From a checkpoint of a small mixture-of-experts model trained on Wikipedia.
Size: 14 layers, width 160, 22.2M parameters.
Experts: 128 experts in each of 14 layers, 32 squared ReLU neurons an expert, a softmax router.
Training: a variant of SOAP for the experts, 4601 steps.
Below are experts of layer 9 (counted from 0) of a mixture-of-experts language model. Rows are named router (the router's row for the expert), up (a neuron's input weights, with its number) and show model dimensions 0-159. Each number is 128 + 32 x the weight over its row's rms, rounded and kept within 0 to 255. Numbers have three digits each.
Before each expert's rows: "comes after" lists some tokens at least twice as common just before its tokens as in all text. This comes from a sample of Wikipedia text that the model never trained on. Tokens count by the router's weight.

# expert 116
comes after: "|", ".", "\n", ")", "\n\n", "=="
router:134155141115132114166153130090196104129164094137171142087113157142070147163142140110134135101097123111122126083131110109152151138082140098138163145157066108144136050092108095114126106134101131117076080133173144180123081152118137130106106143099116108135128154100086127094149131163117116141173096072109150166078070156103142193131151107122106097131187105073123130176158099092156148078166153114108102142124148072184151116160146110160124198060067083086101148208139092116078142206160186
up0:139131161097097082149076139143129142135141097126104150144124083170172130126206090112124087091071143146146148096146103091153103107135129150132161120133091203147087074097221154159117143111114108164125098119149107173138086184091060136123123158135092088138072137104140162079157109134146097196145152109119142140144149091141130101130054115100095133095174122118032130171131086081140142143124110107097153134122162092115160175138139126103055152162159190174111160130130141164188177126174117
up1:119105133155126187097124074143118099071196138169154112126152097119177148119174157109126082179125098075193169102098096122079102119126124102207093154156113123184135138116099169143143147153089141148080186163141108094115129119112156127167140145114108141109128143099056098124138058092174140127174125150162127120153129106120177080148153166088152140125108104120127098148124160119149092065146140112190089157133141202047104063126125126086147179154067094141145069134146105169135139079132149
up2:108127130095092097154191147165098156181129114195119198129074178147158112178120118109126159111090129116158158097163118152131156134182118085173163120132100141076083152080104152131168066138148045133199124080176203134080086095175152134117149147072128149140130113152141114116170130174090147135150123068097103157139084153142106136080110158153121138168168115075131135133124079127150098119138115081116070131116159130135082128114107124132176081126086121088199090123111118146117073155173122
up3:128097143107109095129121129145089075148146086130165170158087129131127127133173070119095130130092164203149140107167133087138137157144146181101099084153052115156157145102121140095121145192164098080075179104171143149135156100111121109135091131092152136124140137179077128066103143131176201144156104131097113063137137124130107154081063113148117151140092157081046174185066075135129123131154117178084096102133185120117106140106130179139162118101102142180145166159173158112127137195102132
up4:169187170088128151121136114112135123151117132135150207123142143161158126149117104102143125142079125096131110057156148156170147107198156111088192107118101114127146149153122065125117124113119137096131109146166142114153182175155075148074086101105101122220161090157154136097124149106156132138047094098157049118038101131144158127094117112126154118102103138162116081136148108050184128139115183159163127151198129140173076115123085147069174118151127160103126089108086117105145125126128142
up5:101099098014139108150126175117093154124174086090149126111187131117090090096118129096162154128082126135118155126115129140191139144126131122057120130131075138120173142138147107145127110188192206150143105119107169091068160122166116124121122103099197139069164132114126170102113121172135131069156103100107129196130176113106107170161127105115157104128131159143063108097130065089156137087141209170099125130122130123114119186125059118109147089098140139173121147154178168119114150103137172
up6:137123140125134100121111098101134113096106113132105116131161169135118151154128130072100142117154130087085175182089196133092073132131125152156118134113146123104135102110147144145116138185128163075137113106074092074168198174153130117150167107111148064137143156107158096155073131138162112103166157085115086073079089161169156134106158106138140097245150091112152100146129155163144119131080159113100154150142112081129095084142153121166021161153124152124195170170123148149064116105100181
up7:126117142135131150040145151186114153135182142155160090130162087111091100106132129110139162136110118137113115137158146150091085108101125069137169091112103169130110171122131080147151115079146124115142157161135118168199134144107171095107160119169129117082141119129150073153123119130187137109116159123151158150133119046132135104074106100113209100110165092205116145098128135105082201024088176131132167105085150131112166161093086170134171184123102103127098095164143111113101058157138164
up8:131157101087143125139161125103088078181195121126154107079131152102136100084180125108094107151138109095136079092151115085090086110153136174158155096195088078099103123119079065128197161161112143138107118118174132108095137130147113172130140142071131204098096148087149126127142138130152102190141109114153068141112132123098163102114133072115152132104164162124088209138087164128184117131135102109153141142098204114157148157127149114163200108111132180164169048177131115087128125078132139
up9:178129124101186105171106125175109130165124132187119055138151149143097126142118095118136086105136131075090198098150153090096093160107118142127123126148108161111131101146073175149147169116099198137095107119126186167123164147128186148052102119134190134088113070079140131117140151112145120165072110133111105078148132149065132182110149135176153123192119094117069127143129077152102116117043135144156111164123155130084159164097150118131064158156104131148138182181079120134117079162089150
up10:137125145184134059131159134093152139087135102166143112070103088121104084158175153128183059082106185126122128089146144170111227150159133112130108136152122154147157108124109108145128073141149119101092126115126162150089110193077115144103107135181130143117075161128130126173181115148139104139115120126076110128124155159131155130157138057155176114147154124076138101159158082063110149179129114052124109100137132134199150146138108128187128167093098173092074130131057185103149119098079156
up11:187152087119096139171111129133121117115145122150197169066122098147107126204131088112134170116072118119104036082157118099137166102060163079106156103138105133149084166180137109077131142155141072163120106107157126174113118166149095169191120137062119151131163122128172111136187058127103131120149142153109089110116154103112131135108143120131079098155121133152116129131102112131137160138111165089166108120128148138186170172173073125092172109148108147116065194133136170179071092086110170
up12:150108163152084069135145144106118174123126093110135119173199044109112099162150162187115141079083114104097180120108103119087128168134155115107132156149073112121142092022069133107155104077131128118085173087109152105130112171109147134151145109140150084143130125116135154166133123132088139083104122110115157096172143128144120186140135226172172143086136157121155166133104117115166134124070148198121165064115114129157125170116085177180162150093134083096147193119110133125095107170125118
up13:155107182114099115174148113136113101127165116159101129068146143178162096122172118131111137120147156147069123175113084160134160154101092156134167138097107076115142122172144106124104106112129076166110105087077142115170095129179195101059112168109124163133087150113068158066220069101153170054100139162171155115124149089091142089121164147122126110123221145095137147087075119115105107130147138148136136140112143116099143182135127114159064186110081170109136112131168141105129168126110188
up14:115152143168141139155112147106116151145119101129164121107077182114118137101086099070154170160122116123177093120161102142144112180131103139078129068149139161076135116069158077082119133067149118160057159119085188146114103114164107211107091178145131069122137133120114207141176108115130135153102104151173141093168152137062196119110159122132125113193150102105163144124124145113132144099108153130167122173085077051085133156132178155122058122153140128140093169134117129112183098147073132
up15:181066183121150109108138165092137114074086106144151087121124124150187148152156173143085157150143143151153115106113108084163140130139123117177163141112089129158140142133115141134158088119121165114146047114165198170162080132137126144095035107094137117105124136126134144105171077175176131084141103169147132156103114149087133176061108109130157195103146143087093139130098120089149158154117071089072040067111171140055133151167115133151113152139113095149129115147190082159163138112149130
up16:162130172119159131138111155085122048152170166090101105135147097122117138100097142143143173110104129126191144112108073107141120146132169109153151124142149075136145109089113135134131111141076086104116113074162127086128176138122098135192116164133062145110087194100092132045153098112107135111081079128073173114063132146127083082119157126134143121106170166108116095213116151124148165181151118123108156122113151135167130090157128180103125089119099134136154188148089141130189219206159127
up17:126161093166178121131124161156133198128105156133170111136089125117155165150102128165115130142162149139117091115149165085036141163071146099079213179069095087140107115118080138138098084098114122132128088125117112117046127146125119122092151064164103160129152000136100129144170121111176129141144154117072172092154149134121151131129153132140111144126133103155114171082185111128129105086134171123139099215128086172073136165115160112150132131148126124081131131181139138135106110135173118
up18:122168142129153128169119095123171107183168081126148085152099139124066101132103086128073179109100079160089116179130171133157168143124124141097108138155116165144106194114150070144131088134149069115172103113150088123143069150163166157131136104117116168095097103071110132095138179105112130118148113141174128112096097117071090121117152150103126155144142136041135087101148125133206142106179105179164099093085128161138091086217124141107145158134171083181112186088136102126144142152195103
up19:143143156179088119157137075143151105150121139158191129105159094130109157076082139112112170094088171119114132154124092123127133098122195137078143087150105122093136089078168107118109159141077126096091153105119149169135094154131146119112088174126112160073170170138105130075164073169166127066135182150133139115106150200160136163125168104101147105141173099083146080154091124100150170137170116154118048145181133147111177055139121138197073121106112107206107138127116135134065098115130178
up20:219173111062165116108134124131160171171125122194110086119160158119126116177159115094106152118155159107162134216142158092079181197104105100185170098190111120109124068171164149107080149127125118185132119107107142091123121123108170130166119135143144115116113129117138073157118090109075131114184130174128137193125137099061166170103138179138095146160088135134122103142153130119119046103156147120071165097127121107121108110133142107085149114146088074110074116107060124146087114127135118
up21:079149146065125116154150139112119092186135072170134130133195115160153114105188129109111090104118127081102185102096128112167107123070132124127180148190103127170161114081122168080193130168196110162120111139065179088117179079113134093111114071071138154123136085155154173078094106105135127194114140096159110148105121154116100097079129150115143107147132172161124108132163122144160027151143127101111117155131171103112094100163084104144127202115105150140164166140078118141140142140138162
up22:161072099098148122148125143129127134089083132127158064155093126138111184149103134084140115126109066125149102107152134147193134150143127156084143106075173184213149092116108146175114125128152148120108087050153083194133136079125136165102113100178207156164174112159139166110134142119102198137151088128083135153216121141094078154110158126172151144108133110120060105150164138121113123084108098208106138081062158090124125142122131092083122161107125128153150098117141141103168089127123107
up23:078152130121182136110114136131126154161176106122089108177131136090105074112153140185118124128101117135095143123099184135108140161058123148106089091084117101107139159156155155163150063125184135092151126128145071098139095146153142149105121118156067123132116151097124077141087094164205117107155179114089103141087092117110129147160142091111227127210137110044174173134194071131123149087146088146146151112107155098155087106110168171166142173100151121169128137106163163131132073088109136
up24:168111111149082080114169131116089148119110114093158138131151114118181169139133123132145141088087159146127106117071155183113099150157127163100110136119038107121130114067151160147139103149147140126190163037142131160121145235113166119109126097158130082064147107081130097176187145178061142160120095140098139117090141164147117159120077134206159136093143150136150102102141116128114143087165097124110151113144124149139149145083107079125175133201099142121134080136131123073182102180100078
up25:124048133119243125109156218130128114112136161134146146188114097095095175174184122142147142157136111148099072142080083155117077124096105167103109138167148120140099166135075105119110146136146112148160094115087114151128126131102069101072043131177120113106124187146127128114137158129175130147121119138120136129076154119160188146060161092161159134112153114094120069106143135113162118132144087175101137086215177130164122080164095141098086163080105087136130129133136161117115145146135126
up26:099153127186117121109116054143196140073146073159111129185131122060113132114126128144153113126109128076072091099135136040075144172113151116141159145142135131127164138096121180130165133078091182101122127161110126213133127174124154124138135121185116093158115074153117151164078121152158182087112129048140063086154110082162200168115146108176153094127134145128094108177132145110143172116121171100144149142134109093091107158099116171126197154112097174108151092122133151099088109120120135
up27:140080089139196075163099134170141088140127143103165125139161169115130135113149127130121155126117110119117112093150215113184165156153088057117188132113132077101120125139160079174153082096138133101107167093176150099161126102097128127082042119116134129141075080146132157129140151066156152225113109119108125128168100155120117161156111150132163176130118098074123092129117135154140128112095160179105059100045099134144165148171115142186114102103166095148165095110142101114171144142087173
up28:107118145123147120174143186154110098152107088129118144115134164174132157150118087078114169154117102089138056080133128109105175097113123214159124173062165135125145135104100105156095041130112100156164054126202167167120104090118140145145109170092144136092169158105063121108118117114083127123090109156190114109119129130090078082176132099103147130127140148106164171156117154131166087105106146118104105106100171083144090125169126148055153124130108146141133156123162188175159111137167215
up29:185181102151146134078182145200126129151106087120150138097087190116145100116108076146168140121114139059176085146147121148191101133176141140121137167096133202152096162130139100160059177099141160169134146135153146150047083080141137156140149122150087141125113081131077162132101072135070148096183145129147108135166134114106098113097126049148125121140196115149110109075184136140146108071095125177157152076114133119135127098162112114141125132091198118111107061121098130122110106132151132
up30:140124147082149078128146169116134127094154094093178187157082080152111120137101184136146142111122149145099140204097127151133132088086127100162108096094106177164118178128167151142137130202153155151159089110071208094093158154143127058119158134124058090111168125116094147120107105178122141087167141075142161166122194123096164101062145101141112103145153120134121142112111095117079153048127116091079179156092112125142108127182135133112157157087124128071103172162158138134106119177083152
up31:148117114079141093104061149091135131144099108125100168171104106146089192194147159093115119097101121160140132119130121120080120124145117135147106172222093085107165177124133115150135126132119094040151117157205134112162120151094138094086062161084125157135111104165133114093079121148106145181144160119127115091105161102142151157081105184138179128158114160108186175111101098105117145129187177120187117124127090106192121139115107177203107160119088156133121164141093075122089104070121135

# expert 30
comes after: "\n", ".", "\n\n", "|", "==", "="
router:124182129077158155110172111141134132123127118080136051137128133090119144146133155145095201093149149121113105171163065134152120100142107163134142165101162135181155118119156109117147128163064087070134148065162136118142111100116125108178121125062130156150142096084098096158121160149141145123115100120164151113073142172140155123066155149072170205104189069149146087112141124148174145115109139204073085149152155102093100069154124121117175171118108132119173086192153124120103123208134096
up0:125171096190191111140141122066115104137202108101166112142123165149133134068210153137118148155122102129150092137124118122158139133139144185126104132106101141208072118106164103127142146143135110107116127097099064143152129115077126140156051118164100107063072102125092144113137082135108148126129105157186106077076137127126202128147132102108177159097138166188134148122143088118129109085144136163148096089108121152081166061163140145138155144127122131095101119080129186054201136177162115
up1:233132103121112139072179077087108127114145079166115087152113113103085115117114154204146113157071139152065081160132152144105149155145098188112137128164155158117104141141158133162123159130082101145092079180168171113118112134140133067129113171082154120183090139097087094134141172105128181111114084109131125128184120104118168166091128129124192151146192151169138089085095109118132168086097135151090094119144086110122108150159139153185134152081157178110130151127131142102044108124085141
up2:088148122095192145111119091095183104133140146132146111158094148102139102097130152153100153173112112105129153110105125142089180088117134142098138164110109118149098153075185144124135148108090118082224186096141151130123129200143147122099111138125075094085096127080102122111161078152112107175140172132128190116119116176065160083103138162153127153161100106113187103143238131139147139045126115136101127116151093101100132100122154109167132153136148096051157144146111114175147115173048169
up3:101116109121175141131109110070140107108123068057111075154113163157181080062116151171095212083143127156154111180114193144142171112113124122105145127157110151189106088113117133140108144127138092119123127120130157061042121126112137120172132137120157103143118149153078130116139142084115140113091078141163147115132108159121094097073107164139176156141162141105146081081122089143163147097137154181110083117132122198119165134143138124172140146047143170189119161186100216119139114129119088
up4:123135126100111141192131144082134169155110123097098137134161111137097148089069104128151130181103124122137095146200130127122151067161067156112106068089104125133139130114122055150107180134180111133120163114105163090074123079146101149120139129144136155138116173154087187067153124154141157142140188104179159148144129115188082101117111127098164114090126157196053139062155079113100148100132075202103098126122147130183171109124098160158069141128135155153124179108079115203126104144144119
up5:153165076099147122131100166131146154073114084103136105150142119108088120140084171185082187148134118133139122111140104108166217099134147104172157126146127101196159144145150150189192148081145128115166105183137133053188057118130097078120165108097079092099131110088157083119152119156108114136100118118128150112076151043123112144108135165107184120143082124106145093109103164141173150107103134145061161060133110123153120176133138161145198135077141137138135144170154094119096139116084162
up6:097149172099202152133105106123097105163066101132110103099097123105090068129051158122138128191117150155150159139139124153114117131151106170090131173147090137121172129048171123120119107083132056121121143121154129043103130170151141159182165200134074092079121140087124113089097108148114183172154085158125117165143147112111112103119138119163132131141130156136169067093160104110161154132216136121151165115104109162160092098139212108098105132154121120178154164088118117138174135085130095
up7:195210116173116167166097125132180159127133140077070171153115074108196107116173125138118143104066130169138147152153134157124105147156185176138136122105119131172149140106127120145144083141096118184080164106111121086136117129142146097160130089082150162170095096151071138079124168125149124093101118128151173202136110144151150083165135130112137149156154103128093111136117137095111153100114093105091110119163097116159030112135074127101173115022089200161143104142121099134113110131090089
up8:175124129034109128140119127118150123197122052118160082116069133135144115096129072157142153115138164157156094148190118120136167152129105111137114158081161104136109097058155131089118169109117113091109110126145076125107169159145153169125099155111134115167123109157140110120138120071169144149166128160150163161185134133117145118079189086148109105115125127205148080119158102143162160093143111150124072097134155149090055138162126116128210091093125150180147102071047173173149133093134083
up9:146152117082164147124136107106050100187130116149127100063092151180089145150170136129169113145122126040130108122143174116108106123111077207170132151121142126119142132149146126109121125152170103125125113031103145158147158110112123172102117143163059124170083112139180163127116113121140136105089153137156086115106121104126174122143161198167057108106155120118104108027156148091140126082130123129137163170147130166196119156188110093090093098153168139135097092159097157128181086155091142
up10:120207112116101129112158120135111150131085190098151119185131165139157144145103107072159135136037169178186124142116144114130145097138135125124109195086104126184090153091147131097137165160065177129124137060069187135124131123123137112156105100080080140104178127141103144154164133143135124119149166122136128118093127135125097154176083106132076126115107092146121104114170106087147123182038161183091127110161025132167108154162107143130184091145180087108129104123160148134107153091117094
up11:074140130107113114158126080063157130133155116099174095142127181107107133165089132102094127097157161159145054138079144110125115169147167127128149177123154068124147073113132123140122092140173134137191132120125163129171101108111138060121149174129134136116192115146104162091121178127067136154095121090154076136127095193160097079086140152140175140139150078121086117199162181125161092098127152149153123104143095139133073111104097062146135203174091151147171043112128088107132125166154163
up12:088161166079067112144133129086095157117098099074151146097122167186194131109158136137042110128153160121114141135158121124130094115120119130176101084119102130124113025069151145102204132146151109164180145143097164128050152146153167102177156123072140139095140134115172105091121171132120100150146161089137112104127151147110083128118176132153146156113139114157128180143114099092147122124112187120091136087143151114100066069140166144125120194184161144112128146133034125119104187156122128
up13:134127087070161085142152082109152105150151124124142087167079118151094123091146160115128144108100132120096184118154150091170127143142136139130104166159147133101202109090164126138114102103125134099096189102118117135194160134100171119144106137168070074112114134181122107169118166103146229121102092155141106176136123130140172119061119100193213148121143049117128110150149111068150190103151134154098075091127066164104120104124119117104113111133094137148213117099130123120131109193080149
up14:160121119076194145153127147038122102126137093181114075147124134129114179114138110096083175166135151111148151165125095125109133131141107148120108143115211170147136093101139110144106105154124149131144098188096088079167164155078115175131100193088102125117144183105132099088148164074129123138144126145174145162154067160129182105087140116112078126169146122079124131090151120182168061081128109147175114117094112126157111120132111160131121114117094122153136065118187121168221067118064125
up15:145156112079110151163109136080096163095120082105107074129116129150138167159077140165137170183119102117088131145134114123177110135113133091164134153104125069163079120132146172137188117135080143133176123037096120062118147110071158084155102166109147143187117122135098074145178101151117175190115137126130146063173126098092199128075145202150149127109091145112121160107185099077143101148101145195120151160132115155076150119139112122125174150105166115079153160179117101139096129146078119
up16:147143115170087146087124095172107107119071172132119100133144101088132169161106084164167098118120121129099103134123124115151189119185135149137199115174113080209111106128129156169162144148130165113111103114153096094151094072118146160153141102082094167173170123174196144128157041111065138105134095104145135074113160115120110167119099130107100123047132179143124112139207107113123161138074138157107190114127088098091170161174113106126141125138161159099171064145122089112121070128158133
up17:175118134152150129111048092098047104103153159055173108095158152122102106133114100169125145075088112111148135114138072159101138167143115142131118160130144133188119156099081141141156078128130117100084094115153123071210157122120128183074161140144084090140118127108136185159168139126130130093091133156168088103149100109110114159107213141133117126141157097072108073123214125132136109090163095129180104140130165125136115163167132088125097140109170172170144168047172141157118131128180136
up18:180190065126125133180131136126113113084101120121170074146091148105117132083100088092086158076086140128169125102119149097101124190137109148080110116150071163158134097113098122157128135177138108070130162141104158155099078114144166136089148114146070115088128141101059082142148181106155192142107141137135097157139128137136130153093163100125166139093200133171072102128092127133114157106119098117128204159119118099121151112140162151093175149134116182147146062227191172107153161107097156
up19:165144097170126141129121119180127148145145110186236099097129121157144133060131134111115112124143118145089147118133119143078095152076092136142141122133049137155081148102089080121192147174128141183103099108108154131145079110129100152104073132094145145170148105115164098173126127113227117156170144136136071130170089103110121152122101126039145214117116065138140117147065132127177100099115145113150105110153184110068175118136104120154114100079149140169111172096140123100162137140144169
up20:172153103118133060109125116068128105120135096123148138105138163136145115124120134183100195115158073111120121152088095103127086144091136127155132159144136075147067073134157136112183135113132180109123149108138093175121111084099120127189136173148168117175099141147161076103100188117141213124121129104131159132149131152098108206102124138112152185175090131075123096115060106132117128110115116229095164062129054116126139132146121089122193158122157151087169128148158133121168123157093066
up21:103140145154137165031131143102112160142127119116126124139154120078116112148122056160128079130099105062161123140160115189123080099122166123116156120062201090189169134137108168141149103159101189153150116097118165146161128116157109124104157177164096169160127090125115175173133159187112104111139092137184138086142109103090184106062132084125120059148169093110117104132158148107131157143087139119063161096120103126177142147126129172110058074111105103073161140177152162141129172119090136
up22:099070104167141108142082096106160117090147155071114085141101136120125150150162135096072165169136177145131203194161113133165116103140129162084141096111119101138133117107144159149189161146137113101089099110145163116094088115109061093120111126112093128103141132113105120098148123144119112167138138161136144108135113196083228159104142139111129179139149140131159142054111139144187110053079130168072045184119123138120113111134099123182095154104172108162166123131154204056115138162122139
up23:169154200150121077136154099136111156086081156135174118118112223192101139189076147150099084119115117121077069153135116073083230125144150155146136144105155144135079103104155132120142062103084100144128093104110135158128143114164122111104162145107151153151109112145122097117146138104125118124152155120156063116080146131117135057118170124144199148056142097090169113095102117135083167122196093162082126122096144157117127161147117111060187172119104122134126144155136154153151088119153165
up24:160147159111157133144234133113071063115091131127063076159119169130092109131094123104141153140113125075134100143139105137128131101128169142132168142131163101098143185113210128158087138167170102066173129143091116105127102141137157148170138099091088130206099114098120084093080154109154134145149106114200128093132131135095147121157139165135146126132121107088061086091141114147110120110148076161047192067115170140125137058113186160147154143124157127147169115135135154121119190097162102
up25:179110125140149175101144160136132097133113147139110117082103113137133170113131100104152092166102103170088120102157148119080142093138123064106158193134060128149144203152146126135107090140094161120182073168097121107122089144158167150094127135135140120114139082183089121121138126175148145097125089090114135111106129126119148101160145179110171205135133104108140141116094128124144135121138139127106155183087115219106080155095112184082185099002131057127183092175146130155120074136148149
up26:156114133124140156078096090065056059113168194145128129132102167117096128143145187173142134114134169118096154153127111114140118117110178058081134150153151134112142145146156121168154091180084127118082127100162140085109128111173102105128132142163089175173117154094163084151139165178141092151127087187101133026115121138120150136137130125111154118087179159151112138145136113164116115156097167149116142168092079071083103073198129123095067137109170125139181085189111130121129122163065140
up27:116169105121076158161059128136122097125142125101120124138121110145166125130133166208066101113098103152113149127100088097085102095135160179126137153115147181131179134126165191089140146186138103128169141099150136111167081134081191095131142161102123079128163107107117098103100166121124106109124091150072097133172127162159108080024197091104142066191161113121121137127129164128146106113119135118127089126190138098111062146150127090180103089153163188160167161128137139146116091173081171
up28:062157076132177092140117158149147087164157125111167155103163116164223176139130142118105172175170121134125138078094136171119064119171125103108091214094168117151137191100141135146114120107087149102129142086172159175120146150113124116115105153142093109148102118085118113195130124113145143037083119160189101117116120100116156130078096073165140121128157086125198097103056145099127102129148103146159129120141119145116129157120119110115079115147090148088145075170141160151172119151050113
up29:116138111129106115176165083115132125182178127151145149169124170110127105114116072104154137127110174128203117145130083117128123119144124128118099097068134066081114127059118130131115114163178183109130169087118164121187196148102147126183156170159110127120174128143065121124110174145087171103123089119135159100158133124111152081132139133186171102113085105103049136136119163121112203083167073141096146079114106139065098117143065146099194140149065134124177121110154163149168075139102136
up30:076164142099129114090145141129145159184104136067129121079079182145136094186120109157080121127121203104115142163085142141171166123149150102130036164185087164168120158122130193102117109196119098145127144090082152104075150136172111118123171088149136121134127079157118094163136161117102101084134130131129140095121110125135109110134146077160090159072107150089155132148119128155163115142128131134170132100188100089122081112138135044137167200142198061154140115082158163121104105166093128
up31:124203153167163169180136106173130104146099132125117085100184159170156134070152080121132122163109124153097100132139103122093149117123144116166103146134102136127150117122143148118118133109152116131140150138104115130154087125204125078154124122062090123105146122084142078072195133089133175104101104163150125202118133135072139121134212077139188131087164086182099131092165089145155148077176111166063089177139043123124111107076095177115111143123081137123089146089179118099143125135164167